Experts of a small language model.
Size: 13 layers, width 128, vocabulary 6997, 18.6M parameters.
Experts: 40 experts in each of 12 layers, 2 picks a token, 20 empty slots to pick.
Training: 295M tokens, 2990 steps.
Below are experts of layer 5 (counted from 0) of a mixture-of-experts language model. Rows are named router (the router's row for the expert), down (a neuron's output weights, with its number) and show model dimensions 0-127. Each number is 500 + 50 x the weight over its row's rms, rounded and kept within 0 to 999. Numbers have three digits each.
Before each expert's rows: "comes before" lists some tokens at least twice as common just after its tokens as in all text. This comes from a sample of Wikipedia text that the model never trained on. Tokens count by the router's weight.

# expert 27
comes before: " |", ".0", ".3", ".5", ".1", ".4"
router:488500516539502593518540604520593527585463479566501503579511470641696421565596534559459385506515522501552555525485365447494497453473501520538529551483433491517498482386501507517525448500479502475466502488509569524547540522476510520529597411511568603487500521518436525623491469551457487487533523464461553520526550485516542465544439533496482462494514464472571536488504482538514546482497
down0:536595485517487463482528490429502424376521551559542471540480496468537568444494507532468547404530531564479510472500493508540502512497450452404466491524437419546555484508486539516556497494524563509472470544433427443572438428493513560476476450491424496406624434566427509615445562517441441501456484547450557452427532537485444426508594513495450608560520451490477399446507518520416562497513
down1:580454440524399521498519565541397480538610516533446480486502589594452632477365431548448464513512482503439477535566502553567467466559494460455486536540535533499552583539507521559560574361539493469455510482467518543461464548470471540501573592569474516539544463480453429544471628454488560498520515491415412506472519514510540511512552545546539510431534499439508480487566488455485517485487
down2:472577638570515548507415482515527467519424445520423431571469547501549415580524510525504483514454570511475480501380522531472563464524426469516457421418471463555598577456540510382539503467435476478585435515516504499469497434556512440456527508594484497507522543421509441484499457541535505456414457423562537617524426518521419562451512476492520512502440518508503534515559543497437528580477
down3:450558393495492543416495575549540532520579524486593458431484383525429522473468470522436418573535557519503579484469474417468471561443498530593471509459484504511515550498477504527480492517540552522576487540446564479565385490433540454494503521513495569491508509485449492502505471478555631425520415586573535556574471498461522478459406494518508449452377399477454488579458527448513521455456
down4:456437572552454535586512473492543480482450467517542566368513511457411366480505596536453444475451500499535540557529492514512404547535517499511507447496495522554487418552478573480444575419438497482494447420599461477581503513529460525452525603519519471494488550604518425469588475572460401539435439451518481489509436471497444520481435468484601525434489496512543449441521548521553541519426
down5:466501443491542423479478536526501456515495537458493547528426512544425520566460454470518504478497528432492523464575437626479600458491381464514633466503513499538540431505590512486482541507585518517530485507551504497359493520481473492502550556486529525487450535516426580445490437434450587419532452520495479396519482495432504495434487596543475432414510535515586543556512376534457521425553
down6:457437378413430485464493376531452470484539505466554523541463491417481491550504525452578553457504471536470460512521583561511490584453420546519499518480519564543515529516455569485511526575555572550525545551450515489543579405563440481488524487406564533451493502489466468478518452508569462601472511512489505495584519430514532505595458550460434515496502518399555383611444459416479495451572
down7:546519522486483465485526490473467411515538473538457460499525522402401569416431499506570522528521487660484474569500527526426514530455542563433623519458518503528508499535551416492499490481455481603538519497492463492556564492517589428518514522471551558550469527444493491494533470450578526624449452495421483416465508544508464468483571526520521442479513454537550463612383594492501455543391
down8:549497567446549575579529491536491413481456454493437497482495467475445546506521497453371475571499527506594565512507535490587465533521551507524422592450466493594530541492425493598476476487510494532475459495508561463519516528436589503455452517528494563539544574512484482467568581508559603484517581557525631517506497462532471484474568533583529540492436411438560453502477611391586485510512
down9:475442531489529432611479429527547482473526421474385457519445468450568382550513516548490421539446435522493461502592516494520493597475454537568466568477513433559544475518485489572411491508437476519523484475512603461442402503567545467498569515482523453517475601508499527567552534487501562525521481578599580485420463441521390501539545532539541480492437471440551560489532558474562554570487
down10:546482527543478513608455479584590485593477517476501570449517525407480471560571514546435582429523509552589434467505467509509597418418518497470448457534564409536547443497504537495589518491450495436443537535446549533416454527552565445565464428439567500509541486490583458401510445478478503468514574412476523535460493516531404431432442499547538469486446512448541579537527557519547529457498
down11:542582438538544477455479384494507591452504463390479545583471412443534412491429518522566585420519551484516488463403607462445475461482573560513499485515573474455436409507526461519488476467515555496478499475488524491577499486540432529486492449489508508513525525498495505532558558475497330563509500493486537459507459422444549555433495414459498537492572563523474470606401556436518473543498
down12:541478552578393433474525636573452442548569497525457485449492540592454653481430560409465496541520515507494501425613388492470549526443563441440581499585511545489488481545505532491538532509495534489528541536477486545547482519432484469499509491489414550602457468467440466519459570432512529543524525463497492450473484522550508420445461476532584528577571543434483464527477473526483467446420
down13:500532560499529549551394495515459585450458524491458527561477493432466505523511475477391449534455460513477493542466501562463512584566530466525484462501419476534428598470543450561470466456524465452531436524594467567453455504467476456520489588548396505489516498505552552456448474562430562411524581480476535463523464507594501649462579572485561467451498476580570538485486642510484558492557
down14:459507499513488508442405533576433534608469483535573474543547523536534518385479443470572552518509521471472463480542424482576468424480542528508545396496500532462480578549475491518548508447416580452434535464535547536531374482455458475564489511493407574535528470446522516556435477415442562465463502489547587486415449509499512572504572501551532468499540592586446488508549469528509372483577
down15:522523396544538537386538500495424507473467575508589476438470406459440490420423492468524552460549497432482472489414518511524459482430459489463493465521445497408493504598550456427520483551578599440481449461545459567586510548501493580496412520511504491530543414481449463527559566497495412518496530445514486499513475500416566427503528473553504590529499547538420499491611463514542627537502

# expert 17
comes before: " and", " in", " of", ".", " to", " for"
router:475558531513487660474504552559601477551453585585557523597482520562621485547614513536480272485482523469537564499452439522396507514510492458508514514434458451496517488390454435486489524496482522420473517460460532475550539533555529485435575513543538503520485520451552487547479518483500459439490482459509589499492504409500516490538448525492453474471554540469530448530484521450530463467523
down0:425499538438476519527443503421465467510628445572538480423484520503494477518562486456606546556420467535482511491457502502477497449498474477428514560514506492462480499480465489493434517570418417604482436529459503492590499529453581421479529587586522432562520560474427527614461519622463501549458441494501525485459567511469506469500605516456435478459467414425545547545557447608492449474467
down1:478505492481596461474481479557502543528417480536560428498448582374465488500448592503483488425520492477548456562515505510427414581443499452504496465498501533512565546577384505540584401575494572433531499507540406523532482509589500471573485486549412443481539496497580574517531433446523472531499430509496455577456438504499423533545449551536506493492512500506450478543407510408481449403593
down2:471529511537545489388508394459523465519555417482537502441500524510566453495427510355425535478456520473411454496610442523497461555432440482578449448553498433562480506530518570428570532471480575543444430465549523501500481521520525557501462455533489476428423590462486512443414580535542577456475443474541619520504542499549492469531463455448488567622544472415492465453481489483501512464520
down3:426574550435433521336446506502514578514563499591466428535495557596526492457460516521403542555416453486418539494515468455544468496467523440531489464535536429510478533450468403404593531471492603507511529533492475503451524476485445473533511523506531568481490514521506451497466395577510509449495551502539552482527541577556484574462530503537543487472505468476611525499464537336473467575533
down4:545540462549524554453433542522453504546433537512463395480424516448562386449529550467424490516429571469451470513495442470500506484375408433508462433505480536490536496627498552519488551511412515497432532407506466444504495532489544520478552586576490498437490599569456576497508613452492510431468417539441594553450508546440499417584484515480497496501473486479558567502463470522478440477543
down5:507503628550454459661459459505536575432502569447511550524499550444558514499540479560529406469528530553550554504513566489539595477503537511516495558501579539525457510465498522494501407541571508482551537592563536558533515499440426503479560568482491444515513467540544478549515440546572523532418590490509489478404417471565514414423569441551454571480443505520582473530536529537494543605519
down6:482498472524488554526579417557549449474544492494530556467536433544503404530479522493552473529458621488427420499456583477499514480462425451482515536579449483478517551478473427549412471595525637405492568515450605515418511569583580587566504483478398464478535508547485471465498454520499532468468478475595512537426463534441524493461459547509547493548491515526499553525474471612441551432549
down7:468505562589562487477534465513439526449540401505530494516434439410595449408404485504563502538536474453483533524479450454566513516557563481516441482531504466562535555422484505487486503401483491523572533509486486467474435595497484586530530452517470464398495581479504438455554565431523487485476535533508604433407521524496519543569462431454504572562610597460503576592560427549519499487508
down8:571519517527581441446512538425560465434500470540374565404487469404457531513418461416475533474574498459468532526522474507517464439422434534496530573483530497473536510592455525497543554537545428508504506586545625501453469444540460510503495437447619532493583512492626541536426521496562479501535461396561502500514535518579478493450554493512500450540543510519489495424499503550475437485625
down9:442494581525496509487540498550533539601570471488429449477534440442566510433562491513459584509485484487563513450525491519465485459520380541502541463482487467523508539494519418532542598492554424438468489549482431526557574522514514458547395447517617513429410564557526491442450478391516522452557417461558507479500551483588419441452435569528470510448582446514507512463533466360463468478489
down10:435610490414481508447515501514413540594532465460495469471538496555510497525485528524498558505576476566503475522495460649470535506569637556487567478533484570446463468462423464505500629543516475561405599476554481496579466456519540494537491478539520525562510471473458479534439452552528575587616515511499527483511534483488509491417564458458506531384538502459480488550582575446430554478475
down11:477574516452531556489504532422505478432509577522531447502498487559535585502390540500491524579469480537529545477482554526470500547533457423556512474546444612487429442496482496445676448506487433474465519533555504504511488415639459500477479542556528423612455457435612504482489458480460467492454471569434442547513497519421449472538417452568495484473485468563400460534443536467470526451500
down12:594453538546465413488416489485485600557530529574417537494579635391488493484499569554425453479461511544504527469494540446496514580468449483465470471491483528492543457525507573565502484532466492435470483471516483456478459504469476469461393602480541443446456588522434430546557520479488535476510506432439591520430547502533458570534474497433543489667512443537447519440480460488426427475519
down13:546537505457537549485585579527529610454519605559484466558456523474499607472516524510484483542509397504451534527496528509502511522513458526505549401494580520567498503490543450519663379428447482518409478461493530365504539456486475441476469477434428498521441482480543538505501547541462593529498547517433477499506432439501410455443473472459542421427503445511555460515554564476449428566533
down14:557493490463577502502498470490506479572408485405521415504484507436558515489480382534492431450572443547549531427623477474588479586507519540571423605390503522524499485521539411505460403505494509492511482535467482506526530416534513480659461468480499540511552435487534479469512479516426439506568505470436500513452567454566478477510535458508421583560553502435555507551506473463436525600496
down15:531530543485450496438526602537542482575479484550445460487520481506491587442579572627564506548425502509579522465493589535485560436603485548543501557449485484401549489602553569510553493483552545558494492497557457582575384534468501463472455467514467556483497498496521528500563514472504467529510426494535551421459424592514531487521531552514418562454456425561445497456544486440621456455486

# expert 28
comes before: " to", " by", " in", " as", " with", " on"
router:476479423483491641431524615482590522562428572468505434556443506592624471448545512617518337507558468563510540535469467468490538464494479496441498514493451458505467456497569498541522467552501490480508501525498536503622517541459522524499591488518501608533563444484452514578412515503534448528442492503466440453472580477466554509545504539573510473446526475533557455513548459470484490566573
down0:562475518552473463468524489488634492518487445500552460628588521497456497523465510525439538526509528507417466502447524471460495482462581480467513496486431583629544466480443585470439540409506466488448491494602453516480396495648482502455551548452449531478468479471478580497460468511484567551474458434473464547500513498433493464463492433482462488460426430577532549487583587490517425626517
down1:456443459406482454491466467593498450526501427483530531556457516529543629606453479518470526493468503559469468401551575552484469498614528519488471491575503481442533496499487572401482502486601559525487501462539473525459486421441532477459486577533516452469396561391490431526464586561551515435509467577483488448397518401461518434399437490467475513496519489440555503515513549500502503483398
down2:420474601498539497497512481588500418437437470416545411508492549400631432487502512494498552460498542642574528527508495487477466527446508485496433484547452505479513510427515509425434545520481504503472454443419511563475535459522436497519486436448450490477557507436398481463522479492377524590507523567463510539544438470508451437479511495473485549471426561494562430633493508520505547387533
down3:530523513485577533527521475434395348538531513469557506414527518474559463478493517410536476468432626353444459556466470495492515563511515571545516536590375549420556591392479460388442521564486510519505494508476488526543518463496489535517529501514582441509442516618562440471447453492504534534567537528520538521458515546456454487479564536485496454530448526425499524501561541521526513487486
down4:486472458555506349496540456484418478472547508501512435426517432505431566476551457548494482646525510524433436523502482495485567490495556465486514418497521558414488445506473545544550444513540408484435524454501460583527477573470523571511555418529476551486430446481532532412512513503411466507434468468515476495586493522463477485561427494494508613492474480593443499432554564393505441533389
down5:407486465455519483482458468524488506553476483621564498530543540450526579454590490576492549474475478538498479510509546485575520432515486489463442553474425600493460505551518439521447514444485503491473553518497584525579450579458537561566497477611440524470521575481563493580477445443501380452518563537508488518463608458508593577469424462541592423513471567519413503482437488517507449563395
down6:581489477600465497458583559491440536539599462422606519448482461480523480578538496423565483553538406562511534513498405509525537397520487482543589522558440479470455570580532540540456537527550495429462559487575494553534516491450477510468419475381493474439554462562495524385526480487478523530489549462539502525540480544520514491462457521604591492553534429589438593564525483498460529507476
down7:542489471557510500518543515497432428531506458463481480565396560547514493524368459495578434401541509494532459480552486608512449535441579466456360451480533471494563470494578476471506554522485474603442464519564494490515383513558456467531478441575496534392545621541554572455465501493517479473464480514544526382487562575523499549543498453493526456562544481430565529525441497495492447487550
down8:516480571484593575536529436485552493354515533314552547522447399499581442522500486398476463497511478501535524540480528524572563458425466536400510471530418459562593427467481485451513445491382478497510550536514521430565502438599535454551521463501521512484507536440519494570474531524521479441408511466505490487508542560506452549492463550472485517562475548539514454482536395438472498527526
down9:491575537527517374471480498579485487500486451447459454489455492438563399454514470525431414406479500534580481457562532503383425550480543448595434616397476529506456423430509447519555471479503424467523509443493442506528502480427448424522396556492484436493473531552440543449496528529564485510498552528428551498375488450565533533537453586485481543532502514534560512501487536526455442459536
down10:461456486467380463512510544552473490464492453474438501462443487390526493544479551469551465523532518554511483420470479483515547502589543552552494538445448491381480497521499579431410541449456543471548531489432453537505490530385502474582478468495464448506485614447504426469398389494357484469443491488522545553548413534458471507503380504505480550560423520529584511530573508551515533556486
down11:509477515535403493439493563500466579494525480501531519461535491560458551390440519458425528503448467458496602614576499456461414477539471432571466439499527543496507532504494489564390434522449425425521539477565535478390577536459459481565529418501542523404553483496477519488525547431452480532618472542491534483536423428473479546413551552587556441520527458569521470498519530577510469449562
down12:438553453592575401588504393491444419519478490488477536535508458531426489524585527478492491484521528480575448512482562545386444606548493493474474511597509516474553521438548467431447490443474501489466454466501435543493522451540428496484485438540552490477483599496472405549592500572569534553556592494533588525580432437462540483448549508508477504457501507395471500523456519473434493485621
down13:503563414496487418661489437556465435460447585488442502532375510434507471493473580610506403442474523552511472471530460495480519500549519474481456361498568521473459499500608460503403482475548508474459496544438493528486466540537497401539405505506467510469546552494518523487493533505518500461487577509471457513567475550466470419535475430486467441526549570530537417500534608515442457495598
down14:396542495459458490516583556439372588546479512558481481558567580556510532320530520546492472556497497490486515512568503516515550578529551500557453443471524637548425490510603495458525530508515536502543507494467592533476588582478438519429504475499496546432520480560601487522548530527531449480549507570586572503429491482455525521485482563539481445520571448490497488544468514545531511425436
down15:544507510461478485516551553495537521493457508572488481507544511526514513493480532490502452702545469485473495448568530546515543469481472525497480510355580500406530461576409448456537483455527501487562524500592527456446486548431542382515485520550577487622402521486507487497491522498406560419463539506565480550565511501550495510570539560504547525477516487480574464516464614484424452569403

# expert 26
comes before: " of", ":", " in", " and", ".", " to"
router:491555519447526594503461603529616512579457554468494619571526485574570505537558509469487331576563599496515586445466396394457503515564557564480546597464450493456480499466457494410553471527531579467454546461505577466583521498533505571492546468505510552499551521515531442586486529473476567468509537477473504487520483516498567496561482534483444532528494520451472506482447513470511526414538
down0:534462446579500544517434479422435441472521521533567490510514481502468559491534440408393515446510440470469528566548455423543570478504458520480527548487445480499494523504616441440555622502486511433591556554551494505566454497453539552517522450546514582547533495493468539373501356436562495493501566558544602553466420458489487463469505461486430476499499503482447466438406531504565479515409
down1:479537570485547455494399481441586526547507509527472513577592544441609522570452582461495443588498390519531455489444602526458432552427520513553522489440484534460500444441548486455420385521522467526498445517471482448503486380414566533547476465454514455564541536472413535551584503480429561478491487549495529580509525542483510511514529469418406469448429487453508493468401530465478480470515
down2:481495474541494430454520426523449468565609447448530552509478439571499522486543540455571569535532491520487470458439523478538477445447462385457456518608503501529466503496524487524520560527459594537513462648534459569531460489478497471502546535536507586426564476516559485550491540496582437393522487501479571378405539558407556522491473579480550506481403446519540514394512539494577547499485
down3:506433438487489509517544478550454482558456446482505577521606452471567529438577438452568450414509479420452520380552558502458470402538492618487509492480411538467597493490485515478522506536544506567529464549484365490538584531626455555436600506454433462485481483466434533530410439493532605497501417495510515527536507483516507492448450515481521559417528529580465534521529441510511509526483
down4:512631605503586456548347476567516567526501520515601493478535495486507421433445517493510540544510500472574484468476509500484444438466494547439582561469453478457566482537523485437466518477515495430494567523553583513546515442502537437488516537555426498512583508528544521513396602599467454511385505522482570528503518491543402417473470481454498498478531453441447558491564479392532504552458
down5:505465559432452527490469580432521479540579522518586534528493482583510493448501518375511502538464528569585467504489593559416544467491392484518460525601477509451447496462406443468468492482462519552446450488560531460537616501499500464491523553486442531474460477446581485491616475465466550426513484528562478466560438443546466489481601616552509485484498529442471539440469447606556546510596
down6:547571386584494556530606603498577469495525477541471432513468455536519423523484498462508599478484563557506498439539463473532528520488509473515460576588509469456532474479573459390593566571535529562528405577416428445517466529480480434477492532525427534397426534592582440457509508430478465508471552421495538497504454584505483544530510558470486470488554480505527496457454477549542474390525
down7:446430588467458462560527473440503533505469540498426541469482416471537505456517475583499440568531475503454514457554496553505528402598507540528493507425422544490512460484466454546479535498559543532485527432478600471616493488456567536523459459552585429530559557483424389520507498444423579536627519475588513471469521501518566516523471537563410592452457455462531429512515599521510550525425
down8:492570461379511467549469445545396497488473536494423463550495421521466434469571470492512460540501486487482493499505487500489559517480537496522431469546649473501529567569415476501508530451462413469408549523656460510480464544505530595454467482478463521460503500579416408476545461521506516480545507451434584510549500546448527457633460542471460467531501553555486485473472594475552619556472
down9:432637482437606501512550506454455524423475543547451475478469483527526410468510486472402493503541532476515495575473536423451523594489526453443490485582490466561531526582413474548550629473440408521479559602570503507523396428592521472506472448468483541511497473503465481554435447447587541462474510467502454507579482504513498416571502473504400483584473539546495448467554537481572535477503
down10:532436463548354561383535466545468477573567516472593565489540494488491553484371471459446443451502594546562492536481533536448470506493462524509510445581542424394490458485554510567551510503459556629565449543531483452420511490465552465461511478500535459518401544544579616501472553500512477393518511530463579547591492473508499511461441501473475520465534478522502532463478454415471480493508
down11:516486467517538478455518517428594517535472404406533484558495542534465565472537471484539538526520393502435423485394512497540446470562463503596561434588528535602498514490528494550434524586434553518453479502475482455444481521458518422466443566398552468455525506452407537556573603551533555501380474489461527488464440499442432536450459536610516463489440546532511552562447474501444485461492
down12:485422531417503445388436474355479447452555441430541516487517562519430437489570519465511487544521519448540539432559450504507463459461462552485495551515490625454471482456517461467468494512477556483520477530505533488503481411582404489528513435495482428462392463445557550493453566453533543556489488573508477454437388488457452599566512545510539396470435481485557454497493512473425569592499
down13:391398588443452568499500545454519561499486548569562516502505525430577520593593567631635489508496495487533525487529537622518490459480493470596450453502466498450504487520504450538494522471494389513573538529511526539509526455531572523496509546452444476566532493465407412416540519486494505644486448457480472545515410533475447506538540517471439446502444458479541483505589545526500543518493
down14:540475492459562486599514477468457416461447428547430501427477518409494459474621531478481509539552468462459473525515383370541418554536515495540489502513516581482490507633475471549525522522490496466508531502530622566555467520535487588510532415471542453503595509455488517507495484527470493514469635548556480373519511553548519408488471485572521460490539560579555487558519534454453541508558
down15:593453405504467521469613552496491485491482397586494429476496423485443476506601486466508469536502553523539615421505458527443511421523512477483545460537631537475530587553434529456580506545527492446508520540470431502474542518528567532506476516582507516430460534500464371413507523497478539584558428445386527543440408538492487446503541515593482507520468477506512442527508536568538495435533

# expert 1
comes before: " |", "th", "5", "4", "1", "3"
router:441543488495519646575522649536583420580453442473475478577515538581685472510580491546414358574514525477584489511457424463488471517474525481476510539474468521497483499418567516492563482526493516413486487507517564455530497498477526438543594462492526614567513498491516492582524472528463530466461496433462481534480567537502494543500447505508454441494520496476540556521515503553503439524528
down0:458523467471477537381467432544515406555584462382462411529492457583438450563400516494374477480465470578505488516481523498510504432485578549494507558518573454542504452490488478475461489509446472532540473446583362543581542425531480466468574465512462465465429562476466462473488424520534505431509514443433463489572437431467522507530493483503564505406535558494518456521520555473376540530509
down1:496493454555485387441496491426496510553552309440419463445503471519513462414497487407484568574468429486404524517442442486419516479523445556528481512562538532564526421390550488443513579519404487570466500597518469486535459493562482506515455447498494521465524480495527512492579572513497489395471556501488557565468526498522529536376510474471477530506522512477495489448384511515499464577464
down2:499488507478390569493450481432487633530486546494475486494591484559468475446424579448467591542493489496494507422376505579489463459517491563418550490567528514534468512516510560538401479471522482536507551490478371505533549552461510512531498488450536473546460487567563571522460372549502503499404525616518534452524439455425619486526438528494440504487459444488525424525480544452476533571462
down3:466457523509545480475487457585564479525551599518524573497588543312495478449488519526503431450395504552518494478509537453469423514555528434564507552462563463483484463506468472508512570500580381604416479473447536465541552541513511518449495417513491441487540557512511512402561583558550512538509550459448507517545520379519560533575527502456443442423407508535480483502531471446467512493553
down4:469534536540512502499529418447489530449459473448483412635445438560517494559550516424397496483558542540486497521538507498479562479456433514436590545507524596497468489478568570419439608443479537531496427512526448488522456507597544579545560535423489555519525458505479516549478379508507511501461447529426475541542571503508541393467545514471491533602577515581565416492439550525448480459537
down5:508470476479476469545430532498543464510508454432526442524479587453492417462547471537471445343519518465491469419525594411491520545553506573551454526589521458440510436582520499505485442596466453500405525555424503489561429414491515447435462417421417509449484502549387512474412480538511486532523619511502502399465477466546432486550473537520585550563518473494496525536464449452499521528469
down6:527477522457450537547514496540523425467453488526537465469405526559454532516520539475500380491535563418528502452480495543524500573443509605585461371511591530479546422482543424531499443544477454459537402494442425505528467354575460495406455487554436551527454554535451487565591515522505471625499496575512501481522493563527530581496545463478566546530506463534505507399478536506474462505434
down7:549522511519478516554607463485447421502483504504476565530564537492523446494470459505598524426506526458428457538474539564462439542571456459409512383412508531487485478507555478449457489440519471531492484440505494502500504521566448661442491473622507524515538542532488505510586452479542450524557535495534482490495495463362505497520423543377522553502445540417413537510436450469510630453534
down8:473450537482505599521574464586554546485441536478446546511475460524528501520452563502488476441517504524544566565574522375493538422602515531531604494545543494480458487524509531399480562502583535538455543392575414473455558528558487474561501501470533481458512427372528657459493499493425461481403486440503562483491468513582521485517485487531445426463552511463444478473503506497424490571438
down9:508339459540541492470408510517482557425549522438489503587561537506539532561509475492438472501492566458519533549494493504513487432500471426554424465590433413570550452545454435460476533582549503517427482432506537571480333511454429466484542562429520466468475525428536444534461489572498422466555520537510422474552541488460473589418514527529596495503507510505461497578468553536539464555516
down10:525428506358492522449430451526534496481580490423507506506503438573415449511451530459559498444584571493530495468541524481433479451547556507540632537503542432464582475592609505442575592488528518458592561544516478508495463466414474495487584502518592563420582512503479498407457566551490558521429543557541501469531528488550498465518474415555487456414488492442514483467460489510493524566476
down11:502525311546527528470502579512440493473489566375464500440465431527543509503411471463449591494520454460546497527522543468523486503520566548519378486534417435510429579452518590504397507463425551512577464557570480467517510515480506488529535467491506524524484468561566484466406416454481414520461536565452574501512566452497510477505524604465428442530429472548452495489448493540468451517550
down12:451482525461599461536428579616482528437548548492449467561508512518564444621510469521533527461547467440515522501643504505479438508557520482605455492501511502492480488452495517502448599464523458596518523485511528525504498451446449417563541475441479473506474468580629465459493486546510479419549498498483478484408391530575513604506513535545584406545422470495529449481429522481585506446489
down13:496545521578528582530521545496426470572467534506456495515458504504442558449416550432561539534465505571527488520472468508505459515496471503519494474461507497600485618450483451529503555413514498470562491561469520448477469471496435580460543560511584509472530535479502561485536570477625519619466425502611465516554414422477567517485534453500507453426419502525593534542450365503485385489575
down14:463585534465472471503480500464529519575506478603499533528563472466483495570488615600472558585457448516475398587416575457528524437603496496480584488419507488543517498477479486507549522471492396577459487518529544630497534487438528539455576464622489528515530529569536506412564493455538497516513474456555537539571523502504505529484589459514470561443431484414485463517539547384493533565469
down15:555463511482513501493601511523443486576544510484490472590492544512569432573462574506486508502524490446556532479488453432439442437516553393508445541570494502491540483420493516539494562342549555482367515485550520482462436488425465417485559494501447530518483532542578503471507468482504495455526475528472508621561511456552406518494479437428583456526441546541524498576525374437459441570564

# expert 16
comes before: " of", " in", " and", " were", " to", " for"
router:444487570479487618557503493514581533570507602509508606655479504596636494495532490532464256541483586498500491486480454549424515500498483465495509530424480491533463494419490447448524496499505519494551541480531576474606496517537491542440539413528513576503517531458496488551502500489467536516519487464530495525508519430540514498544404463560439497527538509481504468526500584488473482536514
down0:471553490579444467449451541383455507485468479565634530443514485509516487521521513386530488531544500549482493595387578531460501577500455455492512333503422494503432450417540506501496497509472558503492545571540472496487555480459563521448506507442473437461448553511583485435493541610499506414552520449462456578594497549487465487494494472540523589526571474407530472448516454554547506547528
down1:571489505523523485477555458513521447519527512526461527420563506537488452547503543418493494527444416499507463523542515470546553531607480453579471473520513468430484529520493532549520536548499445591482470493469471449588491454483512458495458441454552440511504567530537500535387485513551487378537449552456555465355553540473588474619439600444450526513658506461553381513559555485479459497525
down2:388456424412558572561450426537541475575502517365490432509410407485489472485526544490503496443501560482566479500489531511523492559537605562515521440593567446529523523528580478439480443519483470467507437492528450603483497458437525518472402472501428487488588467570473483552554459501440454578548599559528426529557440541471509434509566510490461459488549494536501474454547567538552576521533
down3:411537526491531433498474493578503442472530492516440424534567549505488564436559565553530521575448500546554465561497444433479553518548496397484538389486438498440448492421515484458487482545579470392462449592497523520459557556475509494494476567451475397529460454461588440480461436470474394498515532535510324517500477484520573408485550573490488525510546527535479524520503423521548467416470
down4:449538503538451399479478483461451540532500570497507508484479417481539494592540480575518516498496479541532509531616546520499503441505576494605471518522498477433504579495612492459485464492485498478496533502455511572561526414547571496512544600508587585503628475552482459506532481395518598483514542429573507458481432561496589528483464541422515484462385426418420528516501413516550504422546
down5:459519593469551475543516552526544598523495483606403524471590615525557546545587501540591425587424506484446506546492487496405498432502498497536520511526454564507424411531493495418459610556584455517583504480501480521469500510545497459472467532474438494560428429594438407479517410459528479536578473492493434540505460552512474566533562477513539450527458492569478470446500487484579524442469
down6:533503436564451464534488471534518459527443485480503461467410495370511464538502471576493439371498532524488539493554469437473558596478499448543384532520488530481520538498548486624459467486483536474493377461461421453493527393487453561524413542530397548485535461514490536523496483525475438524409477448450530478532584546420483478453411600504530494560556501481546544520552441545505491449616
down7:555535436455406443505589516493430607581498545602492604495530474516550474503511508601547443570511499485485525428475616490416480505505496515424447454539402520498495491504577472485539462569438472482535530484483532501415443388553470447514410551527513521539517530415545515525459453495502425494488409590554427532553502501428538410484462459497504561490569411478534437483495567512456462536505
down8:409494434567478604399489516458457544417518487414485525532583368520462521544491525476512542579490551502484444476459481526475494398495475456480478430547514567512434525493548454439596523585608516454459459521521601456393522525568515534497467503445505466409506501505429506612471499507485495437535540497543519550464538451385475532490492568570526558506474475463501465506534459493483504432627
down9:517431477496597388550478437508459436630557530484469496488603527519580476503507572559478481546467518507527539495492451403503541581506578439499510463462610454506477488463461510558445444547571452489512505489497437455550502493508559414547437502522490498564456519524552583438508408557496507597561518464419388522473544473456598462557454574561430476487539443479488437510537557495426510554533
down10:506441579468481495475505567515556639539464464572482535576614552507540449398550608580475355571469570466529537493513489478440512384494533573512515566494529485497535473567477494490452499534548491471556569490489491485568520422465543469539460520476552504536572497591445458551476523497431503502511491442425482534435483544541499565584567532511466433526475471470483511466532607433425479543437
down11:417497441477546526430387477535524505495500469452511452456482501568407440419458410432403482451581653447506480586587491519547517493460467484546444568591594524538474506514517464458495542547486548515507507488509490576507452464491464564528482551526447518521442571466381515462540461549516424498469532458524510458492633589445514521539478526506555446530492513514488510580494421491578491514595
down12:458383523656465513530567549477476464467462447509435529541527527492504547560491474536530554572487516391526513451454566566541438457504504446481491463584492540408501406507481481542488559505615533591467511512493514477496502473433434488473549559474488437504483491547458463448511429490395441473509418467428532452476487565466381525554498526587489564524423518518505418516492477392529511428416
down13:549472541477435542511448558482419584528530493578428507365478576533399564457476440463477417502530459539533527555529483409534529515467515563513536478402562416553448474517429510489559479458476536487505523589566511496546516498543558353505584517553498550473457582390433512466503526473563533473484427561499508521434601571450509540482472522513517517498529468441452594494503516549472468481417
down14:551546479468483491606506545518513522480470566519497547524506541456492484448528579570551394515504469520483487491428410487433447478605565439510426557521441480453588463459512523494427448459467461510505492480508587467477399496566529441515551593536510429513571466427484450468478537408550393493519462570511482527583462412598560529534527382487583464415534551500578507485517552491506501499413
down15:493477531563454507535547567497511633471509569542543488592461555521484538610524547436564497522493542473504516514442559570554470491411511542433590495478463532507539438455509515447512513490521524461456535589491489564426490509555491514420507524435479510511524423546476474501673454446493557521508519535506434573566484564468331620473545512474464443383445485489517505487481515504518488448450